Experts of a small language model: width 224.
Below are experts of layer 13 (counted from 0) of a mixture-of-experts language model. Rows are named router (the router's row for the expert), down (a neuron's output weights, with its number) and show model dimensions 0-223. Each number is 128 + 24 x the weight over its row's rms, rounded and kept within 0 to 255. Numbers have three digits each.
Before each expert's rows: "comes before" lists some tokens at least twice as common just after its tokens as in all text. This comes from a sample of Wikipedia text that the model never trained on. Tokens count by the router's weight.

# expert 8
comes before: " by", " in", " to", " on", " the", " at"
router:135137090139168125136144168144127110117131108128148095161133129115142082133157154123142156088151139115151150147138129111161158090121143095128137138139083126098124118145165150137173100164183133158151134161135128099128139070138171120100142146117122144141140147117078101130109131087120142089066124121166139128104112163106164129145130123127162152117127092093141134153125137157127123090116145099132103136103109138177124143087119162104170152152126125088115132131099129154118150153167134120111146158142088156097117144119117125169122108154094101084087142141112122088130086156107153101132141085110132087092142102112128133153123102152117106171165111118111071117138152132090131133106
down0:118123127158135121117132098117135146140089123101136137114159107097109188099109135144071095118138147116171141152099127125134152155187097174087111159104166123113103110111126095136123125073133126151108119105165162131134167104143137120119108161085117140163135113084131132110168126165142102107135160137137118121153140116119115152079172146158127130102113131117117147123124133135143135134158147098180120121106108181112128139169132104102101129114132121111102126121127102131147106116110118100140165150125126137186097151127134109082131135160109144083123148135114119175108169178118130192149126128135156084129155091148137134091123128136154084128136108110112132111120096120125076168163
down1:109139099115168140103084148115110116111096128114135132084165146128080096116133111107149167152143115090114125103147113074174166142145092151102135135132138115115152168161134150144155169128123159089130124120151094124128141135138104134119088120171098124147128132157116115128063125102168109128116136123147167137137105128128134103142149120100111107112166139132117114124147141153143125113114133110114123138148106103112110090110140099087075139128138136109166140197218131131148142151102130122127093092151172144082087158129096135099136148135118119118116097125123163160168126114120132090106098130135130126116136173152141137101172127134159117139152122153108105141159128171160141091119
down2:139118054102112155128105164171089132138123156141145115120131120097144132096170145111133140116175126123136131155163071148160113086131139140144106126108126124097122029141124139141106130110085137098137140141118133118152121108139150111131153151129114123163104125120116116081154168134133155144092124168107171113143113116138090115113085153123180125107135158118116146108117108103145154120153063127129118130135110119113128130132134136166121150127112128086155180108138120147118074118116097148107135125129154126157139112119167094116067131116135137129172131119128139126133167146142218140134125133110152150102142128100127140107140175156114147125100105143120105110170111118129133141144
down3:104120145096129093147130129148109128124158099118132152129152195128110121108111187102146108142130181132139136119118123113074118116140132150101146146136192148113107137136137142080119132096088160141133111073129141123144096143114107131109145131101160127125136149109128127096139172106166159078088174120138177152121128138103136103133133124116138102100133108090150096151101106141127123107125113129129110157111199151152105086119135102114133100127156102163084133160149103134151120158114141095119123136144148135086116111190139109174130101095127126104076108096141129164158174145136132117101110114146162163143126163149101139103128155126135127097125121144096144139153123145170102119109
down4:121141076136089129138117103150102098103106138113125098120133132161123145162103114114120112127111099178145134153195137137089097135154130118125143136139109129155124115118081111132119096141120135106167188136138152145162122164124108129090143098148118171104145154177132140132110102143097121117094115161127097143140114168140127128153133085117132071110133135136124128115147109105118145084142126110151134125181132139089123151134132171141130097119131109129132104110125141105148131115200131121119178138083136100162138132131160122094132087142103166144140136111184104136113145107161106132089141123179109131149100126190122080145095106114130175159113128145143109128148085101124148136091
down5:122161138150141104096186106130155156123177086123110079165146106120104129138136127129119137138125110161103151104136147105128132146115063169119109127136109103099132093102126181120136128133160136115108168099097118140122105144118175111093110143123174120149121110098148150133159114121128154131106133069137173127131185121121150122097154136099135181095098107136137138144150143119131102123124139124088134120124161156138142136119124171152157129130176114152126114093121131070096155102109143122165092142159103143145132160137122137167170137137107106111060102139156136170144077100106072122093142136152129108107116132124132150120119139133121097152114159089106144143145109135107123137131
down6:136104150113137129126143129155097103160163179144132145113094119142117165161139151123123085111164119114114135141119126134081132107142112108122180162091101131130106138150107137124081070115100152116136142129140096080120081109135142115145068105106139103142121078115125139132121120146148102095126083121122179090169172103167133096114134124152127163134142144163122118086146134099123139128163177148144137121159106091098118132136122079112126157156104118097116121132148164143123133083147135093153115137129136125139118079120171123148112116110136129118122121137129131141161189140135154127138141121149168162159107124097120127088150145151119135128089133145127149121175065153124134137179
down7:093106121132145158137111115090127155102113101150078086144141173091094127125132113129140113153112118138096143179131113115142118174143089135157131128103103157102155140144159130161123113111153204125127092102146119113105083119129166110122147091097101082160076150113140142139142141103112154132165151109173089140115125123119173163116123118128108065093119162151166139081118129156128147113146117124191092156090139085092116152128130116152118132129122167154153085156130130119095130134130148090122151142152153116132112160120104153125132149137131159128144076118126143121113133126117173114139103124108113109148110138146117127114141118132124129130116161079113148120139148144193143136130
down8:123135129104108111180146126144118121155132087118158161122125123104202140094133125091129093141190129135124067121150120103155176129134144156139139178114144110112140128117099128118138172097187106109126136131136134064108108061144139094139113138166099154116116095159162107142165164134114116146155188134072121147142091104112122139098133142135157130138134149145179139118150136117119114135060100110124138144155093119124124131117090082149124138135101158116126108109167134108146134141115129132140101121172118098153137145096115129137087136170129113100124124102143107125113111134148171120114133132117134136136154098139107128085119139146143126104114119142152107159087117148135090146150

# expert 196
comes before: " to", " in", " by", " from", " with", " the"
router:138117090154168101137145172160156126096152109145128175108163132104134144122103128137128176104119176141132127099106138143146133114090107132112149079103128094135184142140154149111166112123098161162169146108170129124097150086107127131116128172131142136127091145178113129110116161131129119108089147117157193147155099156144110093130137128119098129088115078137124143153147131158097125094134103142165105124108122083141113126114111144103126104122143116119128134127130078129097173176105136095173075131156095081110090122129079087116106114136153116140110121175127116110153132167109135105118137120123098128135123129131127130105155107101100110145149136157136126159117115139131109168109
down0:143174121129102128110180107108160099155116118156129123142132175122123160157138123082144124155139127125175103161137085140128110168144100138185125115109101136094155141103125141171125092145117082096069136124157113126138173142105148104122118116097085119137091163101124103152132151134128111125160098150143118134103099136132105100164103131133081124119141123173117151115079127122113153096166126140127122171111103130147154107142091093124149146130105150097115101170068131188129138118170093144126133139114139156121101112149152130128135173130140134162124163144071151097137138139121163103100081114107117123133178121141094099138117140138150129103142130135118141111122136146147101135102
down1:095156133163092089146138130110087146103148126104143121159111153105105086165132226097181076159140134160107130138122122108143161139159113179128115090146129120108169108183113117082088104107127150143104148109116117123133144135120093139089090105128137143095141105111130151100110105107171133139148121165121131107100134126147144148132157152154133141110142133149089125163128112096139135168102157116104132181099102152169130134099157138137136116109121118142080104111130144116128136103120155126108110137162108144127054136166157128135126163123142113087118073100150141154119165141146129142074127100120131140140121124118143140140141124126138135110145127135144134113140155118134133125078
down2:115151112119154142114116099174109158089102119123159119117140118176126131145155121106117173159105135161148109134131106114143088118117112158095124142112156098087116129113152124104135151157101145100102143104167124157132118118093191134131117174140161078157119142138152103134129140120142187095162171108127142153169136130116126128038172151149097143144142158109096172117133123127102125108140138083074139148112134107137112084120128105148119172117102135106198138095148101110153103147100141089168119117115130108154179098122102124118160160137140111096105149096091150124141133132109130117119134130096151104146108103121136142128134135112144121144104099112139114135143130142125119130159
down3:157154128136126151140149108068127125148120155152108102134100123129148158156125133128128109146120149094104158131136122163117104117096114129117110160133134106167172072164161146119153123109150131155136175111116129121133090103109095105092128115105100114124094148109144109138143110120143108140102147149126120136144113164132149091099154089118154134109137116125193120123118097108066142160160107149117118139113107091143106133143108135133127122168081188134126155115119145102087165111168131157066140143131104169131147114150125131089147147157120179130118062169115128133159153127107140100131095095109174133159134100108142117121116118129132171143119169110144153102126082150165115104127
down4:122139122147113151093123080186123120123128142102082115168134108137147125139051162118124114093118118088141130159214165141115115106144153137102147050126103099095138123145118136131151111126119146153162160089134115098128110100131119101095118169124138116116104108122128140105124123074166119132094157126111142143120151140130113122137138093151143129110123133144162090102128125142138146140112149048141128115142095160141128140112147147120160121162139110120101159115143128153151105151153148142140121095147068130193154143142134173133132114114118103124161081128117118096138161148096145148125109137128150117118118150139130088177169132132132139121130162096142139125130090155112127132141
down5:130147136132139094132114126101140132094156139112189128155127094167109081094109096145136090157108146138130139127150150133169111177097133102133142123155109128121111085150107114169188116081171147119103119112114109128089125151107168113116111137117120118121153132141122163105140129101117133142167072126106138117096136171132160146126148125130157122139146132140124179124114190126180093120121097146118110104147134117092107119134124152131125123115168110191131130088128108120053132117110162134110127145112127115105145130125123142118098140129100096125104165117175099158139127139094152145143117114112098189178146134065112153155149107136116130121151103117137129117161134153108127105110
down6:140168096141173166141136129131137143120120132127128138150122123146115147147145070059154181144137138092111116116136126117137140168086123112146169149148149090124135128108107154138159078158193136141097134148105155143121121146083131136175173130096112108147119114134072193149158105147118143094098103156159125102092106131102149119123113130126133162156129117136114129135167115122090089117149123135139123092078161119134109141126102180129135157061149104148149146135080107138150130129080114116170140130146121139149100097121114134136166104089107111144148095137160148136121118113125118129125106119101120109085130117129139127138111134135140093154150131109129084143149100169116103124131
down7:127119141129130164080124104124144160148115126148133128101133135117151159057154118149113145109077149124158111143137117137133113092127132122117167123132128126118117135123151139148143137123150111131149141109143148124105143164124153156101084156146061101166101122100142118099118148119133109091128163148122097147104128144144114141107095145169125135144128121150126105066151148080139105108086123123156094132199115145131134129094136155117127077117075138122133140079116125199150142149127108121114124093114157147157137139109121121088129154074142129139109147168119139107157137115133104119162085131159160122138109124110143124156104125118063141167120178164127152117103168149163095121132
down8:109144123143126089129140132102105135088137111127135110140138086121144155132101104151102122158126118148088132083087116092118106161127148125082135123086114108156096127147167128116123124114098138193150139124117127120131126125124126165150162183155152129110135145132117145078124157150125111134112115122100108120108076149122147116083151078146136130121128166078116126084127178118143131163107155145131134146175079136110089119077128103159183101095106115176151077097165122127116109110132147130121117153144145117148126156139087096135119124142143153138150106137094155176109122097153133125139139137182139158131123137108144128104161141136141131162131129158096118182157166112133106117157

# expert 118
comes before: " the", " a", " as", " to", " that", " in"
router:141141154175155074148138141157156142107124123154137131082123132167132133166108120106131142116151146134139124145127108162123131139148110102111114120127104159144125088129131101110148114117103109152150135158173074092137179096111088140094149099108099131091112160071152130111105180105088107100110134166149139174103147158143127148128138100149129079117116084064121115162169124150148179180157164115172095149142089146135150139145112116114156129146164121156107147165111110165140139120110133140102135134132082123145113111143120141146127130152105155111118144135129067093126138164116135129154162110113111123083121128181129115143134089137114116128129113114116138138114103114134128137104
down0:135106109120124116103112142132160122127107146155067121132137129124140126131112110110105114147124144156173142179138123139143091088112110140094117066125159176138117129118112129116108116150146099128114127161161127126149171124151132133154096152138125082139128091110113163134134129125155118096125118095111136110114131146140118121103171099146105147144141161071111124079122134126158158125105084139100123129118118125137130110150170094118105163139150104129104187100132131122149103131110123117130112145121098125156118162133123121098139137103131146147157140148115090132107145132119176178096111172049138204105161140162106168173130140151154110147126067133093133090168159112131134135124
down1:135177131111125127117134143147153132138129124123072100131112127143106166097131138115141148137122136145150150099098123100132178130139102148163116083136113151126148099144126119122103125125142131100118092132129134107124147097116120114123186135111108088141107161089127229143150201122119155129121153099129143166144169118130096103160117108098085146099130133089143124114151097116140114140121163122111116154157131139150123121115159107110160142157151128116138138118119128149131157145173122077159077152112150142105101131139141105163126078095119117099112149112114139140141086107107097102085089120135108127142134122163119089114134158139149135134120143145117174110131115122198167133078
down2:139075131147134154115143124117141091112122134140131120103154134135101117145169103136147120099085155131113134122144155089119142115092170135139145185138124136101122141117119147138138126144138121111173096092155130105126148131139137129126161124102079094123109144128168099136131127195139106120112143086134172078160095127175147139125147122136125162143090123105151102188144166131141128100136104172128128057136162149113175131130126122116142150122113087090132124115083107139147100141089122162099101139107116140178115140102128109105134093130111155116129110166097097131106112114113131170114111111149101139106140138182113143108112121150138163158129097178148136187137084117109109136134
down3:110150127128141083169120122144148128108136091145120134134136089131143114072131117056131137165145146120186169120105098111153119106138099133068130104120147138110143139123141087107092136135154112111123085083133153127115171138133144131111123114127159069154167154123166177143113087104130129113150124154148126140139150145095162164121134107134121135128124127126092124170092159172185116128174146144146128107115110183100113142126175111139120148136116142105134132097137150116131138096111097138118129099150128133104122143137119164084127117122188141120117149122132100126106100177134172180147150124097131125141127114100143097129111098151109102148100076118104142150128122123087154137123
down4:083126143088082139135088158129084161112175160094127157153133146133124130117133123162135134133110137130123127092150181120100130104155129126132159113121160084195172113196149109129105108107152176140142109145123151163113124097093125120182140126154099170140131155110165108106109098160114129122093120133139126105087138137135155104108093134145129138133123154124186190147101144093114091122153137139176110125108118134133132097117102100143115110089184116140204113136154082135137126130115139132138126121138111168137122115100146130153140138114109128107150126132111133140131085091114128102121106120104090104100130124131112092135125148136120145122137118108127095146119179120133149099125
down5:102112161059118119123167163120152152122137122121091132084140113136097137087159106116114130128121141141119097162079116110187086103156159129094130150168120150130126125106180167119108163099142152138082160115151118147116147095136109112125065145150165101124114131151131131126139125123135139129132117118117197135103132087138101172139122151135097116130113129111146126073113113166153105117121090146139139153113130122126132132132138137141121154148159140095102114114196112120126146134125111111129160111200138131154138110119116104126137114089103115135138112150094135136097129154095118166115153117155109130148170165145148132122126153104145137117100114145073117157083150123083133174125
down6:154161134100130146157127142143130132141143150149105136085155129143156172122129114169115083103142123089160134143154127135141121130111159093141149101078111105098141088160125113133165144125101149125181132124089131092125146137085122089126147111133105082136126147118156152147104126139139108111138119136127152138122125094131125117107108106140118126117178117160132137081112135117168152149150138121120135114151131112134064110114117183135101108136071140065106154111122106131150166114140088139087127120106102140163148184127172136124111133119160138146136183114081116106114120142157170116103140084140127152152103073175111143120131130146121144083136148156124100088137168146106133103151
down7:134151087108102174132120132122121118148129144185108114157159134130153129145129151118095138123127135122161125134145120126078135123088152117093108141124133160166146110117109126181129117133131095117126108140112108141124143131121139115079125136156155139121148185146141140111118132100108149107072080122174169116066136137129116136140134119121113110143155144109149132159140111123131144139127101123096182120132147137138168119101149124106186124162142091069115126105123152115129116140134174154138132073116113077150117107137132150114103141070122041144150111115155147138104095129096165097133119107123140101186123128123107121129110122122120148175118134153149108082157113155171145150106
down8:129091160126133126121126136171154108153126143166100119111147146164125122169133119126151076132141153145142136147139124169124093130118125121120153168108129095120116109125077140135103150112096094125110157116132124136144141156122116128103117125150122105101144119130150140128058132100120180119135159122126106141073150114115127111114124098124137141090126111120134090135116087114100091129145077113083166160140119135107138121092129122123142102168137171097129141116070134117148075202149124152146151142091110089139142137108109159119189150178132121166132146153099098146126159123120134116117110085113145132163178156137150066120128103142134119113152131154166157117162118113172128121120